Weights of a small mixture-of-experts language model, trained from scratch on English Wikipedia.
Size: width 256, vocabulary 16384, 70.9M parameters.
Experts: 240 GeGLU neurons an expert, 2 picks a token, a softmax router.
Training: a variant of SOAP for the experts, 9007 steps.
Below are experts of layer 7 (counted from 0) of a mixture-of-experts language model. Rows are named router (the router's row for the expert), gate (a neuron's input weights, with its number), up (a neuron's input weights, with its number), down (a neuron's output weights, with its number) and show model dimensions 0-255. Each number is 500 + 25 x the weight over its row's rms, rounded and kept within 0 to 999. Numbers have three digits each.
Before each expert's rows: a language model's description of what the expert responds to; "gets" lists some tokens that make up at least twice as much of what it gets as of all text. This comes from a sample of Wikipedia text that the model never trained on. Tokens count by the router's weight.

# expert 47
What it handles: Personal and possessive pronouns. Pronouns, mainly his, her, he, him, their, its, in biographical and narrative prose, often after of, with, or a period.
gets: " his", " her", " he", " him", " their", " it"
router:492465536549499466556476529450517502544569514481506493499519504522505513491548476496498467513495488476498514540481484464476475475478473522494507502489477522475490484521469497486484464533509474518480473518556460458502447481527480512477482545512516504540484520485486480496494480503497496507489493548461481457511482513495518500528489520505491516531515510466532476487530528475465478484514499509474505515516461490478459520514478484551531490504494487497485488479504506502497498507472481526497502484488535505499470512506566493531495472479524505541507532495473540472493495534503493511520504506544476465447525515508529493460486454500483530565466505482499471486483536487550544461519518494518493513505533485506528459515538496543459541527504486541557458523536518484481525510496497
gate1:506507486540489509505528530484532466508437543556482545495500452470510494490535529529540486523533525478517492500465461490519487481465510518467495479533496459489528499491462534534520527490485486509458513492493534483494497494481503501510484523541505492519503540562493498470530469525459518484521512517498510518482475471433478550490529520468518517466488523443523508413514504475495486521499480526475483482473493505478514547478524477531491459488465543502514503499508529487512480495499521503483531519540492512461515501549466518493526505512504510479531470530488493500473468521508489567484480517454536505511527497472489494479492488483499535502500489515536550463495489483511485529514475500480520510506485508481489490517437487464508548519540529485478492519481513483483499503497465
up1:514480517473495496494464511517513509464543504462535521517493532486513507547485455496486475453479463504457477496506516522510506477530473474476488512514498458521485528479511464467482504460514471465514507518491456539499479492513489481503525511475492525447505520523495502514481526451533501529469451490476522409492541483554483470488520481472476515529487494517547495534494483522508514528525508525578474539487535507506509499520486501498493527480522483468494536470462478506513549529489492495487510478436525488513486480515504480486458505505500529502496533487512518483490553461495545471503480502508481527487502485516468429509501525534509513488514535504465469482494510468517502463499526512490484522503532466476493550485543479517499456524504495498498479535484480494528541500495485
down1:537527493496487464491516466452476485464507503518518508453523527490541459492473488506492483505502507525436517496465507510523518492561467501533467516517509510480498505496482493498439494536479487510517488489496523484529491478458472470535534511485509492465520528487489511510477488514496519481499521530477491495505468477523466538457493515475575520517501500516487481538499522504468495535532513522486507533517482487473531502524482495493511470489479551427538485512520479473457462466470504501517504517465519464548510502474537600551506495504514462526497501531514505501540475536508496477453481505492512528482506498480512476464527498508487516532487472468476491503504489535482533470495557486518466496499509501509486523501439469486513487491482526462511522502523515533494524485510475

# expert 19
What it handles: Auxiliaries and verb starts. Modals and auxiliaries after subjects or to, such as would, have, could, don't, plus verb-initial pieces like beh-, reg-, impl-.
gets: " to", " have", " not", " had", " can", " has"
router:510483505522500533477473480460478514541488453537499503520518491514448512489488468497436520480513488499492544521500469508504528522537495535468523472561526515519493481519496492469460532510519520480464482486504465506454519481499500513505527460497495459499475492524522518589467509514462495513530529488490512520527475526488515501514491464481505532505530483502532481516522493476510529509466488485505501518470544528477504531487454482525493488495469493506510491505504451541537496527493505535521503513521496497482513504538521457475485521531517523512492508477511541507533525471505483480481468487509491484534492462489510457503465504446522497518509533475564545515466475515541467494473484517485510515528494508507485544479500523452522488536515456529512514468480441477472522460464524
gate1:470493502481492524514465528480502520494482449489450547502562488493538462525512505525523522473464509519482485480539507512519541514471506545487480511447518484508549506441496521508518490451520495484531526500511518519510495503509503500474468502500531532525544505504515497489468515461469511479507499502511528484534477513508493495496514487486481495480514548450545514508502540519453468521495496503481456439482473551464535522468519507492489576475512526493470516520467466553503512487489509549510522474481492443499503514491513498488470460470496532524481491516500517519502477494484478450504489528509498475499513486474520518441485525491532498480480536490516490474520499505489505502487503481524472423521494501532490539499503526469502494468561515530478506474516515509484482540513475
up1:540498522497510453511515473525459468497465491457516496537434547484488526493506434496494497544522488479477505515523491474481477507534469487512479513524499514523462483519491526487513525499507506534494487530462489494514528498454499493539500520532468504457503454480521495496506469509554479510514453516476468487514549531503537496495497521509489502524470498511496489492467498458588519445503476516503520547538526457538489474552499479508518481494546501489504483430542515494498463566502504505466467500489511520512511509534454467502521483524493540453515466511498500534520527493498510561474516509494486495465486535533510501520496475493480501484487488500485472529497510497518472505507511523504544525477490514475488473492504522543470501520498486501467485523525477500528496518486473
down1:486521572517530490512500484485480497483460549535521462468477449517502494483485491513455535502517478446491527496492491498542565510508515476523485490478526492500453471534511551463457472502520502523514528487494397475524489494487512488503492491517502516529517520498515537514513493493492540536518522536551525459511535496499475517496526545508491458485500503486518483471515525512465495496520503493500504491444510507539473539511514439501505494549506509531530481496474509531508506489497564501506516505510497505508467515528529492504487437506521461490507503460485509495511505484509503475518533494497524558523503512508512471511454478490469508485484525508505524511505467499502537462485487521457517489513518539537503498483480499505500511558476507479521505478545515501506503550537475

# expert 7
What it handles: Mid-sentence function words. Spaces, commas, table pipes and function words mid-sentence, like was, of, and, be, also known, notably, and spaces before numbers.
gets: " ", " was", ",", " of", " as", " a"
router:473493512521506500532510548487536469502504488451535490527503464526519506518512497473514479493484501466533542495509486445503464520461483487512533499474518529529497476555478501483528502492499511507485491524499534458505493463455486490502497513514498498480482524447516483497482520496513498516504492520448459462500512490522532478535498528455486517515478498473535521490546477525523491529462500499488472501536494488509443516517473519526536473469522493459475509465490510503521473486546520504496491498501531525514470492496522509499489497459512506501487541509492488461506506502499524510492545531555489508438495516477529470497451484529476485545443503484447447496462541520528539521539538474507478537545525494509467475569502504544462506543493522498523521498476511483476493500504522
gate0:461490543513499527492479515508520521440473519517530545456499479492471511520464498494447477545529509477512457497527519513474504499466446516497516542491454501459509524507469511469457478539508493508514470491487531490547516497555527529531524534461522473488510505507488502534494523501536485503489489489503514458455540548527535512523492496532504519499519489501504481525507515537519470464497468523514503547504540521479488514502498519510494509554498445500431484507497499526475518480493528474488518511486476520482536503520521481519529555530485504495510502459507553509478508525509499502504494502462488544501481458482465495452550524523486479488479485487508505515524510495499481495513492478467526463460496488486478500491509481529487416482483491532496509553519480485516528499497475
up0:521509464510432492488469544476497498489505503517492519482491483559510511506479515511502500511515541519496487490485522450492520484510489458510483494502504536478533455456500492486547513453461534510527480506497485560483483514502481483504535439525491479476465467496464523485502491531517516494507467535540499497502480476485533491460560521450539511481530531494434440482494492477539484508545519523510484501484512501533508487528522539503511524462472519495528495531544508526487502484507500509524507477509538511495542505499481468511485480498568506483477491526528489533493547478473489508519512506495472458466523499492498479552507542507523506507544473518497530494513499462562495504487528492514538509464513476491498465464449505489504487507538512484501499464527514468476491479520517
down0:490538522548483480496516498513489480464523504481561487504488536492527499474531502519550525526496490522503507486522531485534472512484511526472502519472459490497511506543508481503485539528499528536498479513457470475474457470500495539518487486507514485506517482500490541545523485505503485528525472492482506513545525474491479471477500526509476558492479551485487519525491497502500512496502511482485471449504529484510506483479509475494465488517496479489543518487537442498506508532530487489458436560497494520513459500522449506507479500539444512511479510529501504565494530512503461479528514503473522495556505477467511493493474436549515498526466507544539484514503485481520519484482483518552516514503512469528494491522490510509514478522504518504551517467484509451443516497452499

# expert 35
What it handles: Century digits of years. Leading century piece 20 or 19 (sometimes 18) of four-digit years in dates, tables and ranges, such as 2008, 1999, 1977.
gets: "20", "19", "18", "17", " (#", " COVID"
router:518473546528501491551512498498521464505508466452468468497501489500499467497512503480555505476509483465535527483481499480474453545507480512510516544489525524482508524548479484484490497473489501520484474517533509487477517510448477502509477504500503484479494470457494481509516510454509505503491512507462460514497516492517534515500530550481510508480475510476490522483529505535509498519530495493506504524499480465555448528527518512499476489501483487442465529488519498533553463516500516527473488504547517531485516514483522506534534486480521494445501517491493490460474476523473520472493546513511473483458507524491520508470467461480533471522455460497506464545450515485538492509533507473513499551494480520521483492521503514520455501538519528499526542472461517557512500508455558
gate1:497538504517475541483478481526469489469537478475483513476493514462554489487517476516461475473512467532533521517495474481494499539451498563504535522481516505505469539492467514511485502516482547542498526469441498507489517501496515447494530469522480506520496514457497492518467484520499526469464520528519507483494479549484510531465491530494510473490507474477451473510477500498512463514542491507462493540464469516533493483490503478485520479519496512538520485493528506462506494530514479524522487509547463507486518482542494507567495495494484498463469525469479525467508516506472514484475504474489515532523518518505493518491476532474470514506501468500527509464482502504489498482485513564464530472540510541496514575523499493528515491502446506514528530454563494464497526492512496
up1:511505492482524506507449489492497478512516485458483482495494497476513496477491522503479487493530463490538502550500493483535472568473483566541495483496487484524475515504497505523503507474504528535522474502466509437517504501541539489458541507526500506504456491516493497538495461569498533503491510559505510523522486500494513525506516514512535449503492483467466552524493494489520468519480459473494468517521507503533513491472496525515484456494500504499502485496493494453506472535511499508534491486519479498483512490542510535535455516487503511482498481494522525487546488494494502506479489476482554498533513549469514471492463515451478527508479475527538459524460484475453527501490480584473517456523504494465508485552504504550477512497452481506498499469504493493506539499519469
down1:516457483501478492503457520485510486512543481473483489507494521499492519521475506479461508487485525523465475521477506487533505485499468512450470481503474500497529509546486535517466487501515485522492503495525486497505497499485455479517521481438445476511526473524499459526513504499477526478491512525457452499485480526534519517505543467514473508430478511429484514501498461488525538524507523472488529471538498488505496526502519479502498461476514498506477535500459496480544553512458499497495481459520470478507519554496535483475499512565508530519493450547497494534492525516528507493463496499516530542521458503505510456440445507470456483515481495503476497520435571468535500525522516502498507518500504504469520514522506512471516541506485485485494514475493496502498487477498511

# expert 28
What it handles: Ordinals and possessive endings. Ordinal suffixes and ordinal words before century, place, Street or district numbers, like 13th century, fourth place; also possessive 's, as in Innocent's.
gets: "'s", "th", "'", "nd", "rd", "st"
router:467496506542484499483480517503464453561515484487508522529477496532546517492506498487548478507497510522515521450544461508492484507467545505496548502471469493513526512530505523519509513463501498524476546509485505488504489474520524502494452520506486517509451494504508480522490524520501558465524472524457471534499514523480526494520517492486500526438518547455487536501478510488457475512506476519520496512518476487544447493525476491489482485488520509517464501465451484495477510467518483549483480501508536545529498470539541443495498469469491473517475556521504497516491470535523478520515504535511496444454480489494522491454487492526449493511518453525493463544523534516489523487525502468494491521527531511504482477515509470516497543506505478515500531478487505504504493466473480
gate1:459522486511463499474490508517504476504481474509508484474512517500488469474515502561472513528460484520531473501527485524524506496508496459490455481449451464523490544515507490484533532484457522508484512496528499474494496533516461486512520491530489505497554461503522515458515516514451525478493526507535523473524487448469456459489485453523530459507529479513452495560523521455488501535512534506527530466474503562506488534437516506483491526473545475536531476509512520488453523482488503504515477495486514555522506502517522478456494528513507481491464489503511504486512503482530505520483484521507505469514471521447501478483508486507512472502487517529482499493508515491508518541478531514520525502494552450505509491498517503550499493505539540476436498476493508473525481518483519
up1:508506518492521532541491525443501516503473566501470515530515497520489504505483509487469483503550511463476515520488482494497493501463512508524573468483483501492498481466516513502454501531515481497493496455506500550475476508491522528475520484500521515496484468474453501510493477495512535521489506479513468499485536512512527436513492504526488522464484520506556458482505465510503458536463491514539467529487532468504507453487553485485497494538476523460503569506478518459487500559515508496510521498502515473487534527463461484474506488482501482514538509496487464532484451521488498506493487516513502516518484473496509498505476523491485489492479500503465547521490496529486521471453469530536493515519461492486483491485516529484523493444489464549581491499491495478542525525470534
down1:493502471490456540521512494506448477486499474489534483487444506500481517513528485534456499483497525498494522550500509478479487533492514525491509473476462519505530487533501522509516455510456509505468471490520503465498450513486527459511475487466546530487490456485479507549504497512482512495533505520491576501493495477479523528476460489497505525522505518465457504514467522495486475530529498486518485546505501453545485508523459517502539426510529531500487497551533520489494549529507505507477492518469529492500491509537486497486493515506504508451495504492565479502515504426504485503486482512502480465497474512514484488512506483490492521519466460484477480475533482558486493531534516490496509461504518475536489484507511475548470482528483464483484535465507490510470444484463482

# expert 13
What it handles: Table rules, according. Markdown table separator rows and election-table pipes, plus linking words like of, by, according, regarding, and list dashes.
gets: " of", " is", " was", " by", "\n", " ("
router:483497524522497505528505560493524474503509495460531480515508476524520509510513505466505474481486502474540548493506508444505468519468493502521523491493520530529502481539453486481530490494515514515485495519508527453500495480442487481493495521508491506483478514444529467486488501493511483520496504510442476485505507512505545480539493523449487513504482507470531541501545494529519503540477490489491492500523477486508415493524481524532544476481505492467469516482479501505519474485554522485475487482503516516511466492495518527506495509454519498500484544504496495469508506509494519516503537531540497503446514502483532476491450482534480482550439504499455445488462547525530538515517535492520476531549519489516471463566499506549468509539500514501546525500480500499476488513498520
gate1:506527440469494506499457470496497491486532432512511514473463510503501483468505517531478512518550530527469520496512497533471490498501517530497489492502487551474547512497527472506485440503485508511529484538502479525513518503501506498472552489475528517548479494527464458490490524479521499506482511465537538501485522481541475499480520515506520498487485515527503484479465531488509491489495495528477505528426515500492513525460505503556474466487497466504536479462481452502457491493463545467558446481494510511454533486507486519511472511493487504477510551463433534502463484504492507455492506462515567488525519502457487508526491503495505473465507478508508512523509480493496509484516480502452489488507505497480522489493494477475487532507515485473500473522482523520516538457541541
up1:487496484518501484499472497488486479534498465542487469521527473503515496426479482484487504453504512495518496511487474543450479474440519519553560534505481533466477488476531529514516500506467480511474491485501498477488511490527515447500511477513525532540510461508519440487479486478473474475509512499470522491487486533511496517485523475542467506498487534526534476496529495530468499503500497518481549433480471517500467497502492539534515514478530506521550524547542504479505502495479502471524509504471512512518533510504521450482486520449497506450503488483466490485540473495469513475498491479515539527518545500553497517486517508521478469475478506532523491508505472532452504471498453481469441495488467490525521533500531510481491517517474499515486495481503487534454483467522527
down1:472494536503483486496495523482470516502507534459528525499514470461487493493496475489483496510518521444570486477510469506556533469487490523481482498481507529537487464493540495513565470518480525496495483478493501506473462516499493497500490488519511509505527473533483474481504515499497459517520524506467512474477520495549489511474484488472479528461503515516467512495531473509493479472514496526442521473531530452526508480479462517537515494485478533516555537500549484502524482494508526451475467496511517515501512497535488491466527522495483463553501496471459551500476509495461476488561489434497496466479515477549509524549513495483480490481481520445503493537476517511525546497466506485505502461517497530486502515526481515542492514473510542496517503444512486463490491457527489

# expert 24
What it handles: Past participles, main verbs. Verbs after was, were, been, or a subject, mostly passive participles like opened, owned, released, held, used, built.
gets: "ed", " used", " released", " held", " built", " published"
router:516506489504534491487493515503487442524524494498473506497499503496472502509501508524464510442492457519482519502488483498467520502545501513484514512506454467500479499517498522506539512528530516486510496436497500532479514489498519516521500531501516452541499533518510508545467460509561449508450495518518519463483474481458548510501514546499484525465516514498470481469538479465475515464495500495514486496480523549498532483520504471481518464527470482505488509540509506526515531505500534505485472488508530468534489471524486477451508479475470538505471494485507496524506515441533498538486505525509478507497495459497462520548489483492509516482491497454528576476530465540450524504499519507492563517491521501528530515521488447541501485457517508523465490540477503480499511481454503
gate0:479535490479503488471521495512530521506499451468535502464477473504493476467493515453467506510508474471474527481503501538504528502516476470525443527441497512528540500551491484516508529513503492496486475504499550454492484522429532490553523521493499550570509473489527529487496499487510476502508472470492534519507508508482508479498504514509493508502530474500462454479505508490477513471456532537503554527517549521496470466463510514459502521519521545481524481478519531485442487506494485524508507507485517498515503531512526523511525497526516497497482496542483456487506474516517521488475491540468493516528500469497511514467463466496479510499549488499529453537493531512474508536521485469470511517519496509462497472520497446520537524472512522525506496486512532501513565540484468
up0:545516490460491488483499507472475487518454524528515458541536497476550483516482485518478489499488525489504490457537472518471441509503516523500522470547489485502455502492496518502499445518487563461517542507489487501497517476545483511497494471472488494475522498469508464520498522518489523486529480546470516493481527498488561533514530526472483520510526499498522509519515492520511461517510517499511471475506498490471478530515530494511519514505464507494494521510463489468480506547487482528508503541550481507436499507459503572503499474491489485504466505500502515488461539507506522474503499495528469484523502558449516436504512485518510516470517506513483535468509503508505484479488490535535508474486540504533534561476462484522466489544505521512499504496536515473454450469496537
down0:491479499491527491517459433463522571519473474504516487520507496489504470510492497524503542459438460505464506532511492463427507496462452463497480488516500493477494510489494486511492513484489502501468464467482505454479454517540504501518499511550489484472473452524506525520490491531523504524461529486518512446498469574497491550516497479481489496508458466488505525519487485515524510516487494478464508508486530499508512518523500493521518515513513520526499501473469446508539530509470518496504527488509526486528534484510480489522495489512489465512468535560502517531451500470495500538526523547537463512463482479503495496468464493479503493514484511517508484514488527478493483474518534504445493526515512539511507476540505554476461502478508507492497535554500521488525522500483466

# expert 62
What it handles: Digits in numbers. Single digits within years, dates, measurements, scores and codes, such as 2024, 1,470 mm, 2,4,6-trinitro.
gets: "0", "2", "1", "3", "4", "6"
router:481478521488484505526490500492484444451487494507522459562474512523530531495520482505497446499514512480534529521499511508517506501470501523497489458491481531529542487467475536534513483503533466520526508532504520489449500541477512466496469527501508497457492483465490485495478529483503493485495504527502478487519503486470453504499511518503488478497456507481482515452525534523516484488478484548517494523465455474489519513505474477501524477532514467487505434511529518480532548484507508513533507511512487503444490476490517537503454530517506492494456467496528537524487500518499537557512469480524447484499462524503471472511464504484491542462494500551493524466515487502545521539537532461503542501518510504465583489531518485528526495476484524485519481532500509509477474513505488
gate0:479478506476474489500467511476481494509537514474519504493507528469590514505505492505485490508508478474490520544494492520445516494489524498471449487515444495475517530473510475498464464487502494508493471517489513503523519498462512457502525493496538458475481523497517501458494512524484507468504490498472426504509510508498493560481505438566523461502494490489454452483496549464501537504484490484502532506517469532512516473493497544527489506489470527520508509492482466515483459517514486503544523514472502516516499543497525527527513549553472504515510497464508537476514537468516503501464480515459517462514480517517496503449474531480498530516496513469483494459482515489483506533516490528486496517524498525485536544481482521505501478423526463516532491494537527483488467501481519
up0:562510474462517499471531498517518542469486483543495477467454517524475470505502510507469538481504451495538496464533521469540490514487467508522531489486495484535468485546492515505473507523518509527515503511449503504524495450496471479499513554500487509465464495480543502506508452469531484497516473500436502497496498503475517481478552516507535523503489502507484461543495483497530513475508511508544510472503494499516516506496482540472499464544508522488443461523535519501495526511482480490559519516520527501513538478498537530460517496497479529488523530463466484474488470450529506493460489522486494466465505465501483538540503539489471501456483525470497486514485491548523460492488484507533465479538510518494514485501524497478479545516500498479495477473509470473461460521516525
down0:496528463500550523453513447476456493517518514474464464496502505487539540486520499459547501490505513537472496509516438526458489515501476501493538457528462533499470496457537481521536515516466506488509484500539465514445516511484512548464505487470513484504498501510527536492451503511534520530518483532448503462467496515487524518518524456487512492521512499506490475504491475484515504522491502494506514513532503507467504537472486435484528487512510472489539481518482489494515535549508464537515472490523499514552523477519476459515482521487478521515533463504506515554456438506508506514477540484451515495521524514538497533509503499525494532519526521514480448504513483476503474488503498528502507454472506507526517526515499486522520481492496499556505509498512546456508472509479507

# expert 54
What it handles: Time and place prepositions. Prepositions in, on, at, during, and month names, often before dates or years, as in released in 1985 or 5 October.
gets: " in", " on", " at", " of", " In", "In"
router:514465465510546475497505520493495511484489501463508508479486517489533482489526505519469544479492482468511506486472483489442491525493499520489530507522448507451499464531506516550526464476488503498511469469520536471524517497492478513492466521525518475475534487512480515521502505494482498488494489512503523551490531524520458526535485486526525432498504529514497513468508467488513532524565502487521517496481480519480501462518498444530504525512529512504482518474511537516463564497508485471492502537513507424488509501487525514528549494476473472492488487525517504570492516492480471452504519510440468533473521500506509528506480524488500470509511525498475498500499516527463490494516514502520526497457509495470504493500510476461529482442488474497447475557494512533537546486515447
gate1:455525507475480531476557533520509460456491507483494485455546489473464494497486489470468469533458519478486492504504509496501528528505520508529513436528449509510528478470514533518456502531509481513494498532513474504497485475477514508479481511493483479474501514531519454522523528497547484498454495533478482483477517559537514489497503466461441499513518514478493474497480502522507508501492522497527480518515492516526523499486495495493518509507476535506533520496462466471548537480496524464541517506508483458542494468527519529492538495565499499457474509498505532518488457519501463527530500495524537501494533473490456520535463519512506507516492522485489521487513494457500502518514471485550440496556493521471502493496505510517504473477508541491450483511547509462480457493460482
up1:505521522496538519550499477515491524493538487489445495513466485552512539516491513521525520514512497468491546484482458523517489514489523494525507513475499504541487469520514514475477484475496540483478469526502527522506488520539494474476518504516525472530537491503486497497459483513489493488532475466506499550541481492502511558527499492521497462499493450530508498496530497472512508490497500477497491494504496461470513514520547512481496496512486512511453471473524488524524508498532477525471498482503500550487519500476517539499435469495510555473477483481535526475477507542459590490490501522505478474491479549538515419456521478531486490496497450518518466523495507458515493527466520485468531517460513470519494511507513468498527501496486473549509497532476463510497559518507507
down1:505490486520460479456520492499503526540505506516487503502449512503496481476531505533525488494502497499530523455498564451486480462479490507502532547524501511480500486483489546548528544470495450501489462502516518506475499522481482532513498475482475520521504445461463513488472538439477473496521527493479547496495464528518519475495485559498496521464555476520489477530535470449498486541483511512481476477529496557535452529505468498515476527520515482501490480478495547508492469541492500489494481510493479542494535449475487510507535517512467542513500492565470522451507485472513513448532483493479487463489516482517494493476490509485521475507500480507500495486489469463475489489474526493470517503481492512490493501472543492474515545499459492507495519529526501530526512512460488

# expert 33
What it handles: Year and decimal digits. Two-digit pieces of years, coordinate decimals and times, such as 19 in 1995, 18 in 1897, 56 in −76.565.
gets: "19", "18", "10", "17", "20", "00"
router:504483469525547528465477498489483514497509482544502496492465569509472484474516530521502504542473468464504520527500525513507512478469488521516512473533509521482529508463509501453522484477489488513544516505503481475519491456510484454534500555485507478495508496513466498521529502470495537502476493511576466494533508513443438482496478516567493431461490511518521503486484500519445442509512490497545511522441473502509483502504502521494482498513500518515480523489515512530523507470472483509489492496524471517485566503475501558521461498490532536523493498520500509498476491518500493499513476488499492469520464488471476514512478479488485513454472518506491483517521475523517512519538507466483533470481431532519504502476543476528527504474473531491489503462502529538481464493491483
gate2:515538467523541541514491473526490501493509477508436539503512509519507509515501499489509554536514494481513491513486523449511517489467518516469478520511505507508497488506497510499475518571508490494461510517536480511519531543478511486522446510503496555521510485472498515490455517483522473530528496492540525527577504487478514502506518462486523511509514493517484526525481490499487479498523510515460497522513505484487513527490492489502491479495472506494511516511510531488501486515489538531493470497472434531517488477423514477512487494515472538527503470492554518480460513479496499457514459482555466482512517517518477493441499504461511504513467515508434540525509488540469459546504478471502520495460490525539502463458516467458499503516505507491499457533504459514496525442491492
up2:463512475479487516492523504510486462461510509484502444499509474465499487538507483500523493492487494509524514490496508509571499505461451508510470511475469494499512457527533521458513497497530499492498525468451514509501525501506495467520514495477519485483485497477480484499446501525478523496538498480515489503463514530506526494487502499493541443476473485449525479488521477512501508475513500486516482507502543488485492557518502513441512500501525509526506519488474522492511472501492553522507518499492550516463467474557539501451479497461501484498502510413428536464540503482497511491512550478504489498476503517503508455545479521522515509494524505513519460552457524507519504484552496534535473521501518476526496559491475520511533535458534452508495495479494531515504528492495485
down2:508461456483498516533494507556462536506475486478509454532506516544508484539522510503466492538472549533480460468505480491499510495520490505514486481508502571515493471488499506487449491499459505524520515492542480508491467498513496478514473470498544486516531497492479496514495491490483478513467494502514477536518480538479457485477487518536482455517483481497532503522516521459488458525477490449519515522500487513501518474488507499518480530530463538519528530507481470471514471503512484565515496527500508488511471566492494522467461510564475505494490469520495479515496494543490511503521486488440484509518511525486452467522526554438486497518516442528466463484509459551532489496491501516496537493491542523502487512521487481484481490487506532477476458494499459513509495499496453

# expert 5
What it handles: Year digits in ranges. Final two-digit year pieces and en dashes in season spans and date ranges, mostly sports, such as 2007–08, 1966, –present.
gets: "–", "08", "16", "06", "09", "04"
router:533502522512510474506470480564493486460522474489485520455503458541530460473506487507482498534455454494517482538520544491495507547500490507456474518523499512551542514467554530525455467510481516525536468492532437504519527475521526451511494483489485474469548519484496480461521493470513503480529530488488521481501509450485489499503520474492505517437474520498503499520511510520486466507505479524498539485550481514501487515509494536493459497484513483493501491528473495497512506509483523498473489505455538513515466554471515480489503524485499486470497450530460477489527485506473489499504521464511499525553502521517522499472483515501465480474503440548494478512491542545504515498515509505533524524540504525495524483498525479463494521461525456501527476465489466504531504532494506
gate2:517511520506413523507468448509513503480522511564480505517510471509504477480510486530508531483517478514525451521508507486487500463490516488535506500551464470502543507508454537524480533538482493493485506509496498482467508489499488511499477484443493497495477506500470496529503517503528515483462531524498522497491488527506490443457461495538504509495527518502548473492564471474550517483494504509477506490519509518555440502488524495506500485530503499484467482502540489512561498517480502500516493545505479491443512531481425521494523498533470494476542523518528565512534512473526537464491508459514495542479513489502486520472504525479523518489453488462499472528507516493488553488491507496503458499476495478482499523533527487519496501526534486468492494468466536486484497514519493
up2:504503523496451518496451460504477503489525492500478528518501504475524478508503502563474537487513506526508475481531520492516484479458477528524533482524477490508499482485486509501489513514474481498519520530507473488421509473481451519504488509501478456530499529521503525512498483500497497482423513491501549491504487512532440435510471489524495535471488518469509469475516458475499527501499540507480505503530532510548460510466526517504511502536474480484470483479505500498539487505508541531502502502494479464485517533532493528506549522552506518498490504474545545470547486457506540458503512453485523474501538519525526494489500479487529550502447498495488465511517508507518510516499481517499492499485511526494488509577557462493487473494509513538507522520463520505481511472515454
down2:500513464485538446498505531462548506464495489484432553483468488516529462481462510520554543495508514498474481523519502505536504531472502488502508518506501529467497498513498484550509472494533502496473550478500492502489553518462508504516473479483470455502485527489529494513444521494519485521524478511494509505513502457464451534502494506523479509467487497500477460509448503503506541509529510460512492506494480542478504546521484479456476489440499448481481458482468475486516501499506505515503510535491503466496523489498480454522495468516545530491479486486523508532489516444483484525466530492513535485462495454509479505536481475475509516497482469497506522532505518447532503513569505524528523482532526491486488507519502521484481504467522539497525509501502500490445528536489482

# expert 34
What it handles: Prepositions after nouns. Prepositions linking a noun or verb to its complement in running prose, mainly of, for, to, with, as in "needed for a majority", "Board of Elections".
gets: " of", " for", " to", " with", " by", " from"
router:523485508487517522507529513512502532488499479465522491505554542519518492470480512496485524479515480490441458556462452492522547507509496510529488494523470504451493501488534549485513489514510534475475478465500540500482524490511449508497496498548491488483518506490492535536493483539499502517488531534479538518524499513498515490532495495545485459493522502527464478493499505509520517523480492474522517470445492493508489513520505487488497556495527544469518493485457489512507489553501488483530555468516456518505530499511453524538529508554437481484532480494494530506513520496503490499546452503479470510497491509536523491497495479429505463512491485511498500535512501525498489506458448509477536496519450456482506473525474462482544471479533478483457520488496495538513531479498502
gate1:469530506574535516459483528484512550479553506511462473492464481463477506477487495468511471488492508478503487502496506540472503497509496500536478512499505482501514508528489516507474509498492517508503479479503477537471467536465533545453429496465481511493559506457536509489478502471504521519453506517479552502541530485536509528522496496505521542525497477526490518540490478471496465511482499478486532505492475515517516480492518508510480477523562516514515486550535509495543529540498524458496535539487506537502501524555539552500514477523499499495491522481466494479476483495511523463530464470481492487451464518495459480455528531540503494492463476508525497496468499535500517499479476471498501506486486497501514504527508475507520505500496514549499524524503482504538517454438486
up1:507469518502533517501518501480514513517551558491475506448485485453486490509515526487484532498472530478491472481474524511534505467498452510543458488471506498536508511513511515490493496521541515524468495488514485446454539558455546514497467495475501505474549513471498479503465500468519481488474457475469495546545527458531511566513538464503482474529493480547488550536509489480475468482490506493480521495480493510515489496526484513507495500526532501531526497519479484476524519522507510469479512536491513511485482504531522521501520501538488502511514507485460493499476473474543545521470490478519493518476460505528470491469497546496494475492464486490521519484524539507508527544449486499479515531490490536497493491539433464489477504509495506513472492534527483440511526471488519
down1:472530544534517492497501503479520521435508443491540504478568488511518509551521495471482528506487497537480526505569464488478499463495525487519481508499473467492496517489511525539501456457481523494512481496508538508488528502472514449485496457514503481437485500499577522495499506531481479492492497518462501489508521495512503491505490533506506506513508495472492490512529504542539495474501496503460505499516503527532487485476543500472498519492516477454495472534513483551500496507459483492536530543497530523501507450522536499490514471504500502449511469492484496514513504490482544491539492494511532492500463510536523514523502495464528450535525461518454487527510470502470476526453515483492496445500489477448466516507472511487558493513494477482489555508494475477513523480499471